config.yaml
num_hidden_layers: 20
hidden_size: 256
experts_per_token: 2
moe_layers: [1, 2, 3, 4, 5, 6, 7, 8, 9, 10, 11, 12, 13, 14, 15, 16, 17, 18, 19]
normalize_top_k: false
routed_scale: 1.0
balance_loss: 0.00607
norm_eps: 1e-05
optimizer: "adamw"
learning_rate: 0.00233
beta1: 0.9
beta2: 0.98
max_seq_len: 256
max_steps: 4422
dataset: "wikipedia_en"
Below are experts of layer 11 (counted from 0) of a mixture-of-experts language model. Rows are named gate (a neuron's input weights, with its number), up (a neuron's input weights, with its number) and show model dimensions 0-63. Each number is 200 + 30 x the weight over its row's rms, rounded and kept within 0 to 999.
Before each expert's rows: a language model's description of what the expert responds to. This comes from a sample of Wikipedia text that the model never trained on.

# expert 21
What it handles: Company and organization suffixes. Endings and words of company, label and organization names, like Records, International, Ltd, Telecommunications, Dynamics, Tactical.
gate7,210,207,209,170,171,230,270,185,156,212,215,208,187,210,186,211,226,226,264,171,205,209,163,194,198,226,208,221,190,130,229,217,214,182,162,224,198,137,205,197,218,205,222,238,190,195,211,168,230,187,233,200,180,197,182,237,133,185,206,201,219,218,209,212
up7,192,201,220,187,175,222,314,201,186,188,196,206,199,203,203,235,224,192,244,187,229,200,162,221,212,212,233,188,166,101,224,208,214,215,185,203,208,132,153,231,212,165,232,217,185,182,129,165,188,243,185,171,163,171,174,194,186,186,235,199,206,216,202,227
gate8,207,155,202,221,227,178,177,199,164,229,203,155,183,234,174,218,131,204,189,190,211,184,160,235,212,205,170,198,256,208,227,215,246,201,219,216,189,151,170,154,218,200,251,245,196,219,213,249,263,229,223,170,204,237,204,201,193,227,160,224,210,149,226,203
up8,278,186,223,203,199,154,201,210,175,268,203,160,203,205,144,206,205,200,175,189,166,215,226,207,183,275,220,139,235,172,144,233,161,209,207,226,187,210,192,205,192,157,209,211,203,203,224,223,182,200,203,190,193,214,224,228,234,247,175,182,207,191,208,183
gate9,231,241,167,181,228,213,183,196,179,162,207,174,129,220,231,227,247,219,173,228,185,193,227,171,198,210,182,217,247,156,211,188,207,189,191,258,238,231,174,192,249,194,193,215,166,183,181,182,228,205,197,155,187,189,179,238,172,240,196,226,231,252,214,174
up9,153,205,144,193,202,227,198,205,181,176,190,166,192,202,217,208,176,214,155,156,236,253,233,168,202,201,174,200,159,212,196,148,163,216,174,194,228,161,184,159,229,213,232,214,260,242,211,211,231,162,160,180,215,208,174,175,120,192,185,192,164,220,156,165
gate10,183,215,202,198,203,206,226,234,228,165,233,206,131,242,187,193,151,204,144,199,167,224,169,150,191,192,226,162,238,223,205,198,225,191,194,125,192,219,177,212,220,229,208,194,194,172,196,146,209,193,198,219,179,218,178,253,214,206,129,181,206,194,182,199
up10,209,200,147,171,203,171,259,217,205,232,209,222,211,189,191,204,141,181,158,177,222,204,194,171,207,229,262,180,225,235,189,192,214,219,197,162,165,261,210,166,180,180,229,197,200,137,206,216,217,208,226,218,137,193,217,202,197,228,146,210,239,150,216,183
gate11,198,196,192,222,242,190,223,195,153,189,225,217,190,199,231,199,179,216,251,155,219,187,214,219,154,103,217,174,190,183,237,223,207,126,206,194,246,205,168,183,258,238,242,191,206,209,178,199,219,260,205,218,215,227,236,143,196,185,162,177,250,237,179,165
up11,168,176,200,225,263,205,204,186,189,177,231,191,232,166,235,175,224,255,252,189,215,180,182,205,183,147,233,160,195,196,217,232,177,146,262,163,195,194,186,237,236,228,238,202,169,191,173,233,171,217,173,201,220,227,241,160,196,156,200,184,250,233,157,170
gate12,155,232,208,191,224,252,219,191,208,230,212,176,191,158,235,183,195,178,129,209,154,210,182,107,109,217,223,188,238,129,174,213,213,182,242,233,172,153,173,181,184,216,190,227,166,179,188,144,225,174,185,207,177,215,215,205,155,213,167,214,211,212,221,217
up12,175,229,187,239,243,217,257,218,206,222,184,209,200,108,223,154,181,178,165,171,143,199,195,187,122,202,212,170,229,202,180,209,205,206,258,205,162,183,178,152,179,249,174,235,149,192,188,178,220,173,204,202,200,203,210,181,189,202,174,196,204,202,202,208
gate13,226,158,170,164,150,200,245,186,183,236,185,168,208,209,233,238,144,199,160,175,274,170,179,188,165,233,208,236,174,226,183,184,218,174,187,219,190,217,172,231,227,199,259,181,207,237,168,126,235,155,187,253,209,202,196,213,192,258,197,211,212,222,189,232
up13,203,195,261,194,216,162,223,184,196,202,213,246,209,193,250,202,185,216,178,203,182,188,238,177,166,239,237,242,204,176,208,155,172,173,174,245,214,188,219,243,229,176,228,198,236,224,180,178,175,182,187,212,194,221,202,231,220,236,199,194,160,167,192,203
gate14,174,202,180,192,221,183,177,191,237,239,198,205,154,243,248,231,131,198,200,209,167,236,158,219,189,232,196,198,215,176,192,169,192,232,198,149,195,198,164,200,179,176,191,137,202,192,259,209,198,154,157,156,256,167,195,187,200,162,176,175,249,145,216,239
up14,209,273,240,156,220,220,163,226,211,206,222,209,198,227,203,212,184,181,178,230,238,183,161,158,167,230,150,195,186,197,202,154,171,198,200,203,178,207,165,225,157,205,236,172,202,135,215,199,175,227,155,213,195,191,213,211,170,158,178,190,207,217,193,176

# expert 7
What it handles: Taxonomy and Latin endings. Latinate suffixes and headers in biological classification lists, such as -idae, -iformes, -ella, Genus, Species, plus wiki heading markers.
gate0,187,165,202,195,215,171,207,162,156,217,230,156,191,224,237,197,209,178,221,162,144,173,208,194,244,279,236,155,211,190,207,222,221,190,121,181,198,234,207,175,174,233,218,184,257,195,224,227,233,197,174,200,235,209,160,208,151,223,170,159,209,232,174,174
up0,209,158,146,237,150,185,229,174,210,193,190,180,231,228,204,244,198,198,221,142,193,176,211,189,222,213,221,196,222,209,174,199,179,205,137,139,232,231,199,161,187,222,214,211,210,193,184,236,202,190,164,217,240,263,194,165,191,237,221,173,181,213,171,171
gate1,229,184,191,178,215,172,217,218,177,187,229,150,229,209,177,213,213,178,213,189,201,196,155,200,242,187,203,241,229,124,130,211,204,240,198,218,211,239,259,242,180,228,158,245,175,229,197,214,208,192,205,165,238,170,248,254,201,211,196,186,205,234,233,163
up1,232,247,196,214,220,224,207,185,197,189,227,144,234,224,230,202,161,183,185,150,202,206,201,229,219,176,221,189,213,220,232,186,264,163,263,225,241,182,218,206,274,221,164,223,190,197,210,206,288,173,185,183,192,176,181,261,138,225,174,198,149,221,210,128
gate2,188,250,179,230,201,277,210,185,185,179,205,168,219,226,237,155,238,201,156,200,171,197,240,207,219,176,184,213,254,179,203,213,155,209,188,210,186,235,163,238,188,229,209,215,194,274,245,169,216,149,238,162,184,188,206,180,230,153,211,220,176,223,180,163
up2,164,250,198,213,174,229,222,201,207,182,183,216,193,184,178,175,248,182,225,211,167,214,179,224,229,221,166,208,220,122,228,217,197,225,197,183,219,247,207,244,208,228,229,224,237,223,212,167,204,185,194,192,196,144,174,190,231,152,203,206,221,246,189,169
gate3,255,173,231,199,244,248,179,181,185,231,199,182,231,160,177,201,192,190,139,213,188,195,191,192,192,199,183,228,217,141,267,171,212,163,222,187,234,250,196,166,206,179,186,149,231,188,190,151,227,189,194,213,203,210,188,210,157,170,188,211,160,232,209,228
up3,286,159,219,225,271,246,178,204,170,203,230,168,229,163,201,210,178,176,168,196,155,199,225,219,207,225,209,185,192,224,233,162,200,182,255,148,264,247,202,166,216,147,187,183,208,166,207,224,246,172,195,237,211,185,196,215,222,206,171,188,183,227,188,241
gate4,234,268,218,194,185,232,252,235,218,218,235,158,187,244,196,252,159,192,177,214,293,206,234,148,167,163,232,209,203,217,215,188,155,184,221,190,207,165,138,208,216,194,199,206,165,237,180,163,206,178,173,196,220,218,198,230,168,235,139,213,170,216,230,201
up4,241,220,148,169,177,211,223,187,202,175,191,148,202,217,219,199,171,175,138,208,279,196,196,214,169,204,213,187,187,226,201,230,172,235,206,195,177,198,149,237,213,210,182,199,172,193,155,204,183,170,168,179,273,201,182,214,128,245,176,195,185,202,211,208
gate5,217,199,261,180,228,191,181,217,164,223,232,195,154,241,232,196,160,165,252,158,199,178,141,193,253,196,193,209,206,232,197,194,173,196,181,180,204,178,227,185,127,212,166,171,212,203,194,185,199,209,241,240,213,157,218,209,179,257,160,193,205,261,164,192
up5,230,195,237,185,166,188,169,196,206,169,230,177,193,234,218,168,169,232,244,151,212,165,203,194,224,221,200,213,204,184,204,210,158,194,214,192,226,205,229,177,147,219,167,201,214,199,205,261,223,181,194,245,235,180,239,253,230,271,197,244,193,230,166,180
gate6,142,174,191,185,164,213,169,192,180,176,191,193,153,200,237,195,202,234,187,220,208,187,172,148,174,206,176,179,221,176,189,193,193,178,151,232,169,197,216,179,148,229,228,234,168,285,220,158,162,213,225,245,204,134,218,189,141,172,197,163,184,182,145,171
up6,145,189,143,203,188,250,188,182,172,155,187,246,203,205,242,209,204,232,167,229,217,158,158,161,168,236,179,184,169,201,185,209,135,195,198,190,210,201,181,211,167,230,203,227,221,185,182,234,155,223,180,268,167,170,221,190,122,227,222,189,177,163,194,189
gate7,186,185,170,150,235,181,244,158,221,146,185,157,203,187,200,192,183,180,189,191,223,212,207,170,211,235,186,155,220,211,305,229,186,206,148,179,164,212,199,207,142,205,226,177,158,160,204,197,205,242,184,227,162,237,250,230,202,196,212,180,213,214,203,163
up7,174,175,142,177,214,209,251,181,208,171,190,122,215,219,176,234,178,214,166,223,244,218,177,210,235,214,184,151,205,222,276,214,185,222,178,203,184,216,171,228,153,199,244,154,156,200,207,170,211,236,195,236,161,237,238,231,213,158,224,194,178,177,196,178

# expert 3
What it handles: Mid-name letter fragments. Short capitalized or lowercase word pieces inside proper names and acronyms, such as A-E-I, R-ho-dora, Mac-be-th, O-zi-er.
gate7,230,213,264,200,189,206,185,222,213,155,231,154,137,218,248,185,172,144,246,205,161,179,207,194,222,193,217,218,208,194,253,224,174,225,223,259,196,201,253,201,205,187,171,165,167,233,162,175,255,154,199,211,200,120,164,186,186,229,235,218,183,217,111,206
up7,198,207,174,253,198,216,251,180,189,236,200,226,175,188,176,221,231,194,136,196,210,226,218,220,222,146,212,187,208,179,148,235,205,189,225,220,198,230,183,158,197,173,200,173,254,234,232,208,160,186,185,150,153,234,246,213,186,168,198,173,235,176,225,190
gate8,210,167,181,108,193,163,252,219,233,225,190,161,182,189,219,219,228,199,153,172,254,221,195,209,183,203,192,240,262,194,199,200,208,194,242,220,217,214,215,217,219,208,184,221,210,174,218,207,190,174,247,153,185,187,200,183,245,153,135,189,169,152,246,217
up8,204,249,186,140,219,204,239,206,232,257,228,228,161,147,226,194,250,226,170,198,241,178,169,230,180,142,243,207,225,177,176,179,221,160,232,173,200,216,207,206,206,231,192,188,184,203,168,212,187,190,178,181,158,236,199,166,270,221,200,170,216,200,207,211
gate9,195,194,181,295,236,170,215,184,181,171,203,220,229,129,219,200,282,129,234,201,235,216,159,217,189,152,246,199,192,197,230,142,162,196,213,139,222,218,205,157,169,208,209,194,193,156,187,218,167,222,233,186,269,215,224,211,207,203,226,233,209,200,217,201
up9,199,225,217,200,242,196,219,188,181,207,169,192,218,166,166,201,190,180,263,204,253,202,176,260,215,161,283,204,182,176,238,198,218,224,217,180,208,152,227,267,188,203,184,183,149,171,186,238,160,208,258,156,275,228,244,219,231,171,214,199,229,212,170,168
gate10,170,156,220,213,225,199,226,115,222,218,209,163,176,149,163,193,202,204,258,177,147,165,174,162,217,167,125,240,222,174,200,216,212,186,167,207,178,217,156,195,231,209,155,192,203,194,252,209,238,138,244,232,229,232,160,207,155,144,125,147,166,179,160,207
up10,253,158,196,238,204,178,203,202,214,210,195,196,220,202,155,141,199,214,206,223,173,182,168,196,214,211,164,179,166,118,168,202,229,198,194,240,173,262,195,229,226,239,133,203,205,177,256,222,173,146,216,214,207,256,193,211,214,148,127,206,194,205,175,227
gate11,219,188,183,188,231,205,166,220,172,206,203,209,224,183,262,194,187,200,213,151,180,188,215,187,222,161,256,218,222,119,209,235,164,181,211,209,175,191,152,202,172,252,187,176,158,210,156,255,213,247,242,210,248,198,238,182,197,232,155,168,191,195,205,169
up11,193,233,190,251,210,246,224,201,164,236,218,202,268,223,184,243,206,169,190,178,257,198,163,189,216,198,186,200,174,192,203,233,221,173,233,207,202,197,186,137,256,242,209,252,242,232,233,195,190,172,214,176,181,142,160,180,194,207,206,199,201,173,156,203
gate12,188,202,230,230,199,167,193,210,193,174,205,192,158,253,198,253,211,171,177,230,216,232,242,220,224,188,234,218,154,236,224,189,223,203,174,210,209,222,240,204,126,274,231,163,212,223,239,195,205,154,214,244,209,253,247,194,204,208,167,214,200,192,175,175
up12,233,179,215,198,254,213,211,163,202,171,193,165,215,182,211,199,203,193,208,181,193,248,277,203,227,184,208,194,211,229,225,169,224,233,225,243,210,171,147,174,208,254,170,224,136,215,150,189,174,155,199,223,235,222,196,203,217,250,158,210,144,224,202,237
gate13,189,197,208,227,196,234,203,153,234,184,212,217,203,247,242,243,188,180,207,187,166,259,214,207,189,209,195,202,254,166,168,210,202,178,186,243,165,212,181,199,203,236,225,182,167,202,221,192,213,209,247,255,228,177,213,200,133,219,164,203,196,208,205,209
up13,203,173,207,251,177,165,201,168,264,214,189,231,224,167,232,218,156,218,246,207,151,272,218,262,264,198,168,165,255,190,170,222,203,213,218,229,174,203,227,261,164,222,228,156,216,210,201,253,152,218,213,207,191,167,197,184,188,201,209,169,222,183,209,206
gate14,183,186,186,250,196,198,232,212,237,179,231,193,233,170,175,204,212,145,194,186,180,264,178,224,195,221,271,154,228,158,233,195,213,195,260,162,191,174,231,163,201,203,211,177,225,171,212,229,227,197,260,212,204,216,211,183,172,193,197,171,162,202,147,191
up14,220,181,170,247,165,205,223,177,218,176,228,194,188,168,183,202,184,180,176,187,165,184,244,184,203,165,293,180,257,166,260,183,179,177,227,165,219,228,211,156,206,257,236,251,162,163,191,181,261,247,210,177,181,182,199,219,212,180,217,192,153,134,166,149